From a checkpoint of a small mixture-of-experts model trained on Wikipedia: 12 layers, 4 picks a token.
Below are experts of layer 4 (counted from 0) of a mixture-of-experts language model. Rows are named router (the router's row for the expert), up (a neuron's input weights, with its number) and show model dimensions 0-255. Each number is 128 + 32 x the weight over its row's rms, rounded and kept within 0 to 255.
After each expert's rows: a language model's description of what the expert responds to; "comes after" lists some tokens at least twice as common just before its tokens as in all text. This comes from a sample of Wikipedia text that the model never trained on. Tokens count by the router's weight.

# expert 15
router [170 160 171 129 140  68 119 106 127 142 151 118 170  88 141 119 206  73 173 135  94 170  98 123  91 111 145 169 121 111  97 144 113 153 128 128 111  52  73 130 135 172 111 173 155  96 164 141 148  77 102 122 102  50 142  88 143 150  92  98 155 110 104 154 126 140 104  93 137 131 134 112 172 141 130 149  96 111 121  77 152 187 146 120 160 143 119  70 161  46 145 141 163 106 121  99 113  94 157 155 144 124 144 117  96  92 112  84 119 108  99 212 115 185 151 139  86 126 161 160 156 154 183 132 120 173  65 114  97  89 158 119 111 136 136 107 120 183 104 169 155 107 110 110  57 179 115 146 154 114 198 112 132 109 144  95 109 194  94 139 162 107  79 145 132 144 120  88 121  98 152 124 125 123 117 146 135 167 106 133  67 141 174  72 110  91 118 133 121  72 106 192  91 174  83 112 105  78 159 134 191  88 130 141 144 100 149 148 120 125 186 132 128 152 135 138 137 138 160 124 191  55 121 132 125 189 134 123 183 100 192 162  58 122 145 146 114 122  87 145 167 131 122 136 100  77 154 124 127 131  92 132  61  99 174 120]
up0 [ 70  84 127 106 117  90 111  23 153 138  98 132 204 151 139 165 125  89 125 149 154 105 135 109 109 106 129 168  95 150 177 141  65  74 137 173 130 147  97  92 168 167  85 166 135  78  96 114 111  95 105 177 143  81 180  88  94 115 102 145 154 120 144 150  77 161 112 122 110 177 154 132 102 167 105 147 136 125 104 108 149 166 156 115 118 144 134 181 129 214 134 139 166 125 134 125  77 173 119 130 106 210 126  90 212 130  83 127 100 130 158 110 140 151 139 101 164 107  91  87 123 171 181 123 132 131 100  97  88 139 125 121 144 160 175 154 158 150 183 172 112 109 131 110 104 101  93 118 156 120 184  99 156 136  87  90  78 128 162 100 136 120 136 128 215  87 144 176 140  95 156 205  86 111 136 152  90  93 139 110 125 142 137 105  84  96 128 170 132 127  88 122 111 101 160 133 182 135  83 136  84 151  92 165  97 145 102 158 113 116  41 163 118 175 129 148 165  72 114 125 145  98 112 169 107 151 183 149 135 134 162 108 116  95  85  81  91 132 100 153 191 101 140 118 169 100 157 157 172 125 119 141 128 122 136 162]
It responds to: En dashes, Latin endings. En dashes in score, date and year ranges like 5–5 or 1811–1882, and Latin name endings such as -us, -ius, -idae.
comes after: "6", "3", "5", "7", "4", "2"

# expert 62
router [159 133 205 147 200 119 139 118 118 168 118 130 146 110  77 109 101  88 151 147 151 143 150 138 157 102 166  61 135 197 116 138  94 119 125 135 120 118 129 141 123 140 142 148 183  75 158 124 114  74 177 172 127 131 153 109 137 142 140 173 148 143 154 133 113 146  85 191  93  89 158 158 172  67 180 106  87 110  96 169 120 121 180 128 156 162  90 127 129  81  97  92 140 162 139  87  96  97 167 152 110  77 155 147 171  56 122 151 132  71 106 202  94 156 150 107  79 174 166 204 139 124 192 110 158 150 122 116 160 143 102 125 113 138 159 152 126 143 127 109 122 123 118 175 122 140 151 134 146 134 139 136 148 128 151  88 107 139 112 145 100 163 140 130 133  76  99 135 116  81  72  83 171 118 123 106 124 135 162  72  50 176 160  59 134 107 173 129 138 158 125 191 113  95 116  74 144  80 139 127 128  37 115 123  77 101 128  85 116 130 115 177  70 115  95  97  90 113 121 138 146 130 104 146 104  99 207 123 175 156 161 169 134 163  77 146 114 111 104  51  93 120 121 154 113 107 151 118  78 126  96 111 101 120  82  89]
up0 [ 95  71 127  97 149  79 194 132  84 135 134 120 137 171 102 113 139 106  71  54  78 165 131 112 116  80 113 179 132 117 188 130 157 159 142 138 128 147 134 126 155  84 167 114  94  72 147 132 140 137 155 132 108  89 185  73 118 121  99 114 154 137 149 148 179 144 164  92 131 143 154 149 115 107 143 125 106  89  51  97 111  95 102 124 144  36 105 194  97 157 117 179 134 180 137 112 125  88 166 168 150 155  55 165 230 111 100 176 106 119 110  88  97 132 162 134 128  94 158  60 125 131 141 114  91 159 145 166 135 154 121 153 166 171 131 176 132 169 168 103 135 114 114 151 156 137 136  79  87  78 107 164 144 155 136 148  74 127  93 128 142  96 112 108 221 146  98 136 125 139 138  83 191 184 110 183 135 108 131 155 103 113 130  89 147 149 111 104 127 196  84 131 108 138  84 143 118 151 130 126 122 104 139  94 104 128 117 135 156 122 126 165 147 119 150  97 121 120 144  93 163 120 124 110 128 127 145  58 147 127 215 148 163 134  94 139  98 101  81 179 152 159 170  87 159  46 117 117  76  88 141 126 126 128 156 136]
It responds to: Digits and range separators. En dashes, slashes and digits inside dates, year ranges and scores, such as 2004–2005, 25–27, 20/20, 1992.
comes after: "0", "9", "8", "5", "6", "7"

# expert 19
router [152 133  70  93  95 143 149  82 166 183 118  92 105 153 141 141 113 125 191  86 145  84 147 156 200 166 167 124 118 105 121 133  93 115 173  99 170 127  81  54  70 166 160 148 135 137 101 173 112 159 154 139  55 130 169 141 124 127 135 123 141 133 112 163 158 130  61 138 167 183 114  81  99 128  96 105 122 127  73  85 112 135 157  98 135  84 162 101  86 131 148 177 123 110 109 186  76 151 122 131 104  77 112 163 119 143 122 147 147 188 100 118  88  84 123 123 142 155 158 120 122 139 105  65 112 152 169 108 114 130 192 145 111  85 159 126 163 105 171 120 137  88 100  55 134 110 157  69 154 144 131 145 164 122 142 156 151  72 146 143  93 218 110 142 183 160 127 141 126 132 201 143 100 113 184  98 134 125  80 144  89 164 131 176 139 101 169 170 134 121 137 126 108 154  96 129 112 138  93 115  75 195  79 136  80 119 159 105 122 118 170  93  96 182 114  98 105  80  77 187 183  73 141 104 106 133 183 121 159 147 145 135 131 126 161 107 102 124 145 195  97 142 102 163 137  90 121 112 120 119 128 122  73 112 102  88]
up0 [236 168 166  87 116 137 131 121 148 144 129 126 111 167  98 140 111  87 113 119  76  62 102 106 137 114  79 126 124  88 154 158 188 154 144 141 186  79 122 183 141 171  67 150 137 117 180 153  55 130 143 103 152 105 146 140 168  92  84 169  94 152 110  99 108  87 115 124 122 138 127  99  99 110  72 129 125 134  63 154  52 133 161 158 126 122 110 158 146 118 116 139  84 117 129 123 102 115 161  98  88 154 118 131 163  82 170 144 132 165  99 178 129 110 154 136 128 106 136  98 131 106 105 132  40 104 208 100 157  82  95 116 175 145  73  84 170 136 186  91 137 116 105 108 157 172 140 160 141 145 108  93 134 179 147 187 136 155  63 125 115 117 135 121 104 148  86 162 109 139 148  95 111 119 155  92 133  67 169 164 137 126  83 135 117 175 124 137 126 113 182 157 110 123 115  79 118 114 128 169  92 148  83 149 159 203 106 114 162 141 127  82 117 114 174 146 150 143 140 161 167 100 139 113 100 132 137 100  91 169 128  77 180 115  98 136 112 170 116 158 106 129 152 152 133 157 205 116 117  66 145 135  66 206 158 148]
It responds to: Table pipe separators. Pipe characters starting or separating cells in Wikipedia tables of results and standings, plus the piece id in Stup-id, Part-id-o.
comes after: "\n", "4", "6", "conf", " Val", " Re"

# expert 48
router [134 112 130 126 116 117 143 152 132 129 123 156  87 129 104 138 127  88 159  87 143 117 136 102  68  77 135 132 137 128 121  76 110 184 142  93 147 105  96  99  83 117 120 110 205 133 147  98 107 110 150 161 160 100 145 167 127 125 123 203  91 164 111 182  44 152 136 174 228  87  83 136 129 140 126 112 148 119 158 114 149 124 135 155 146 122  95 166 170 108 131 121 117 146  98 144  89  72  44  90  94 151 113 140 130  36 104 120 130 100 137 161  94 130 202 107 127 147 133 174 132  99 110 140 138 198 140 138 162 117 175 199 154 125  95 131 112 157 122 155 164 157 130 123  67 122 124 118 166 164 128 120 114 118  73 144  70 133 133  41  97 166  69 103  96 135 138 108 122 145 150 107 144 159 135 144 113 166 178 121  74 119 113  95 105 100  95 134 109 180 133 115 119  74 146 146 205 135 117 145 127  96 164 163 123 240 108 143 163 125 109 142 154 136 153 165 158  90 119 101  94 118 120 138 133 163  59  96 165 158 142  67 195 119 145 117 108 113 151 127 121 193 133  99 149 159  87 107 125 132 101 184 164 103  83 141]
up0 [142 150  80 161 124 125  94 149 131 110 146  49 153 129 148  73 153 133 120 100 134 176 101 122 123 117 122  93 185 158 131 122 164  75 158 110  95 140 129 176  75 166 120 107 146 115  86 137 121 180 128 116 158 131 102  93 181 122  97 153 101 129 132 171 152 121 175 120 174 163 136 180 146 171 111 174  30 148  98 117 138 120 127 149 104 107 139 133 130 110 145  77 146 128  59 111 135 118 161  98 129  78 111 136 137 120 132 217  71 182 151 154  47 136 127  65  79 117 109 138  73 117 124 171 145 152  96 128 122 151 137  77 159  89 113 138 162  99 109 175 182 158 116  98 128 133  96 132 151 170 126 184 115 110 135 126 159 107 112 114 180 159 105 207 169 126  89  83 140 116 133  85 141 112 135  97 128 162 109 172  83 146 170 127 102 105 181 105 138 106 163 134 116 119 161  89 157 106 154 135 139 160  96 132 139 152 126 128 131  70  96 140 198 167 109 129  86 138 138 113 136 129  82 101 177 148 221 158 106 109  99 175  84 159 157 117 168  87 142 130 130 160 119  77 120 124 194 118 165  73 191 177  86 125  72 164]
It responds to: Space tokens. Standalone space tokens before numbers or words, as in Big 12, Game 3, SR 168, often in table rows.
comes after: " |", " the", " a", ",", ":", " and"

# expert 2
router [122 145 171 173 139  73  87 102 164 178  95 170 169  97 137  80  58  98 169 130 118 133  89 148 147 128  85 204 126 113 131  77 127 131  96  99 157 104  78 158 147 141 125  98  94  94 127 145 129 110  96 129  90 147 123 100 159 140 149 129 197 116 106 158 153 123 122 124 135 146 167 155 107 139  90 105 112 117 153 145 204 121 155 120 107 103 133 143 177 134 153 127  87 126  99 109 108 133 163  53 102 104 169 138 133  77 157 134  69  80 189 110  65 120 122  77 129 103 128 173 136 169 129 182 168 158 123  96 198 133 133 178 101  81 150 123 147 186 146 173 101 127  69 113 159 146 150 121 188 131 148 138 197 131 109 129 170  97 206 134 174 152 107 108 128  96 132 147  92 143 145 174 167  99 104 137 155 126 156 103 151 153 186 120 134 111 150 141 116 149 141 118 117  44 164 119 160  92 141  94 162  63 199 179 179 128 154 136  90 103 182 114 137 115 134 159 129 107  93 130 101 168  90 171 104 145 140 155 118 131 153 104 108  80 125 100  89 120  84 118  89  83 144  74  98 104 110 122 132 148 128 191  42 106 107 116]
up0 [116 154 153  77  81  79 141 176 144  89  57  89  91 120  95  98 114 149 123  71 172 135 137 118  45 118 101 157 186 134 149  97 110 154 115 105 150 141  90 131 158 157 164 142 131 117 106 105 112 158 145 149 158 108  42 139 147 136 109 125 168 131 107 148 186 154 122 152 126 137 155 145 173 183 115 153 129 106 122 110 157 126  98 128 164 224 169 180 205 115 157 128 127  97 157 157 133 115  99 158 113 132 174  65 122 105  67 167 100 101 119 165 117 137  99 143 127 119 148 110 140 158 127 164  92 158 125 111 149 149  84 174 113  84 141 104 143  29 120  71  92 134 155 122 150 133 103 138 115 106 130  90 120 100 100 165 181 104 117 131 138 131 105 163 160  89 163  98 154 122  98 179 100 113 129  60 104 171 126 112 115 123 105 135 116 149 160 197 132 176  94  78 131 111 155 139 133 109 127 130 151  95 134  86 159 148 146 137  90  93 126 136 132 139 156 132 177 142 141 160 194  62 124  86  94  62 155 175 174 126  85 110 154 164 154 128 127 120 146  26  88 133  98  78 192 104  81 121  97 176 122  96 120 167 125  96]
It responds to: Hyphens and dashes. Hyphens inside compounds like guest-starred, London-based and semi-clandestine, plus list-bullet dashes, slashes and the word up.
comes after: "\n", " non", " self", " co", " mid", " three"

# expert 34
router [ 91 101 153 142 128 139 185 176  75 166 101 136 180 152 152 129  81 121 136 114 143 122 128 101 115 124 182 102 105 177 139 126 145 145 173 183 141 143  96 112 121  98 128 164  81 148 121 145  78 170 142 123 142  46 136 118 128 114 141 141  83 122 151 131  95  68 154  98 197 154 116 114 110  55 125 144 133 131 163 115 106 114 189 131 161 140 146 153 128 120 143 154 105 119 148 171 157 132 169 163 184  92  76 127 186 161 124  86 136 151 130  88 158  96  99 126 143 150 129  83  98 154 135 130 132 170  58 127  98 123 173 144 184 117 147 134 105 146 147 139 106  97  50  81 183 112 168 114 102 152 112 145 118 120 142 100  97 143 133  75 163 109 139 114 138 137 117  69 150  68 120  82 148  83  80 127 153 111 130 104 170 193  80 126  98 170  50 160 165 159 143 143 137 134 133  99 123 121 129 158 117 111 150 118 113 128  99 104 112  96 160 160 183 125 111 154 150  86 199 140  82 155 147  86 105 218 123 116 142 154  54 152 171 151 170 155 110 119  54 148 112 110 127 169 116 200 148 122 216 123 167 156  90  88  76 130]
up0 [116 113 155 122 148 146 117 136 129 147 170 130 198 103 123  39 134 103  79 139 166 130 123 138 109 153 158 101 107 124 107 152 152 139 129 139 128 171 118 163 155  99  81 157 107 129  97 100 108  80 159 110 126 167 146 174 121  86 164  59  69 122 147 165  16  70 146 154  87 114 109 132 112 136 160 163 187 101  85 148 111 127 175 191  75 133 183 146 177 162 175 128 163 180 176 117 134  96 132 108 149 135 121  85  98 128  90 160  71 174 133 176 117 162 155 138 109 134 146 138  93 182 156 141 154  94 147 115 141  94  73 161 152 144 152  73 165 137 127  88 141 159 102 119  95  95 151 141  80 142 100  58 164 157 120 189 135  85 138  68 184 146 117 121 120 151 133 116  99 121  77 108 141 122 128 113 172 128 142 131  94 144 125 122  78  69  94 103 151 180 105 150  99 130 150  36 120 156  66 102 104  82 109 144 168 143 134  96 162 153 176 126 139 100  98 140 144 151 125 136 126  72 141 113 159 162 145 113  74 119 158 149  65 141 133 130 218 113 134 156 121 162 131 128  72 145  90  97 155 147 117 180 124 117 130 143]
It responds to: The 'or' word piece. Pieces or, per, tor, nor inside words like resorts, Properties, Auditorium, regulatory, Eleanor, and spaces before table numbers.
comes after: "|", ".", " Pro", " comp", "-", "=="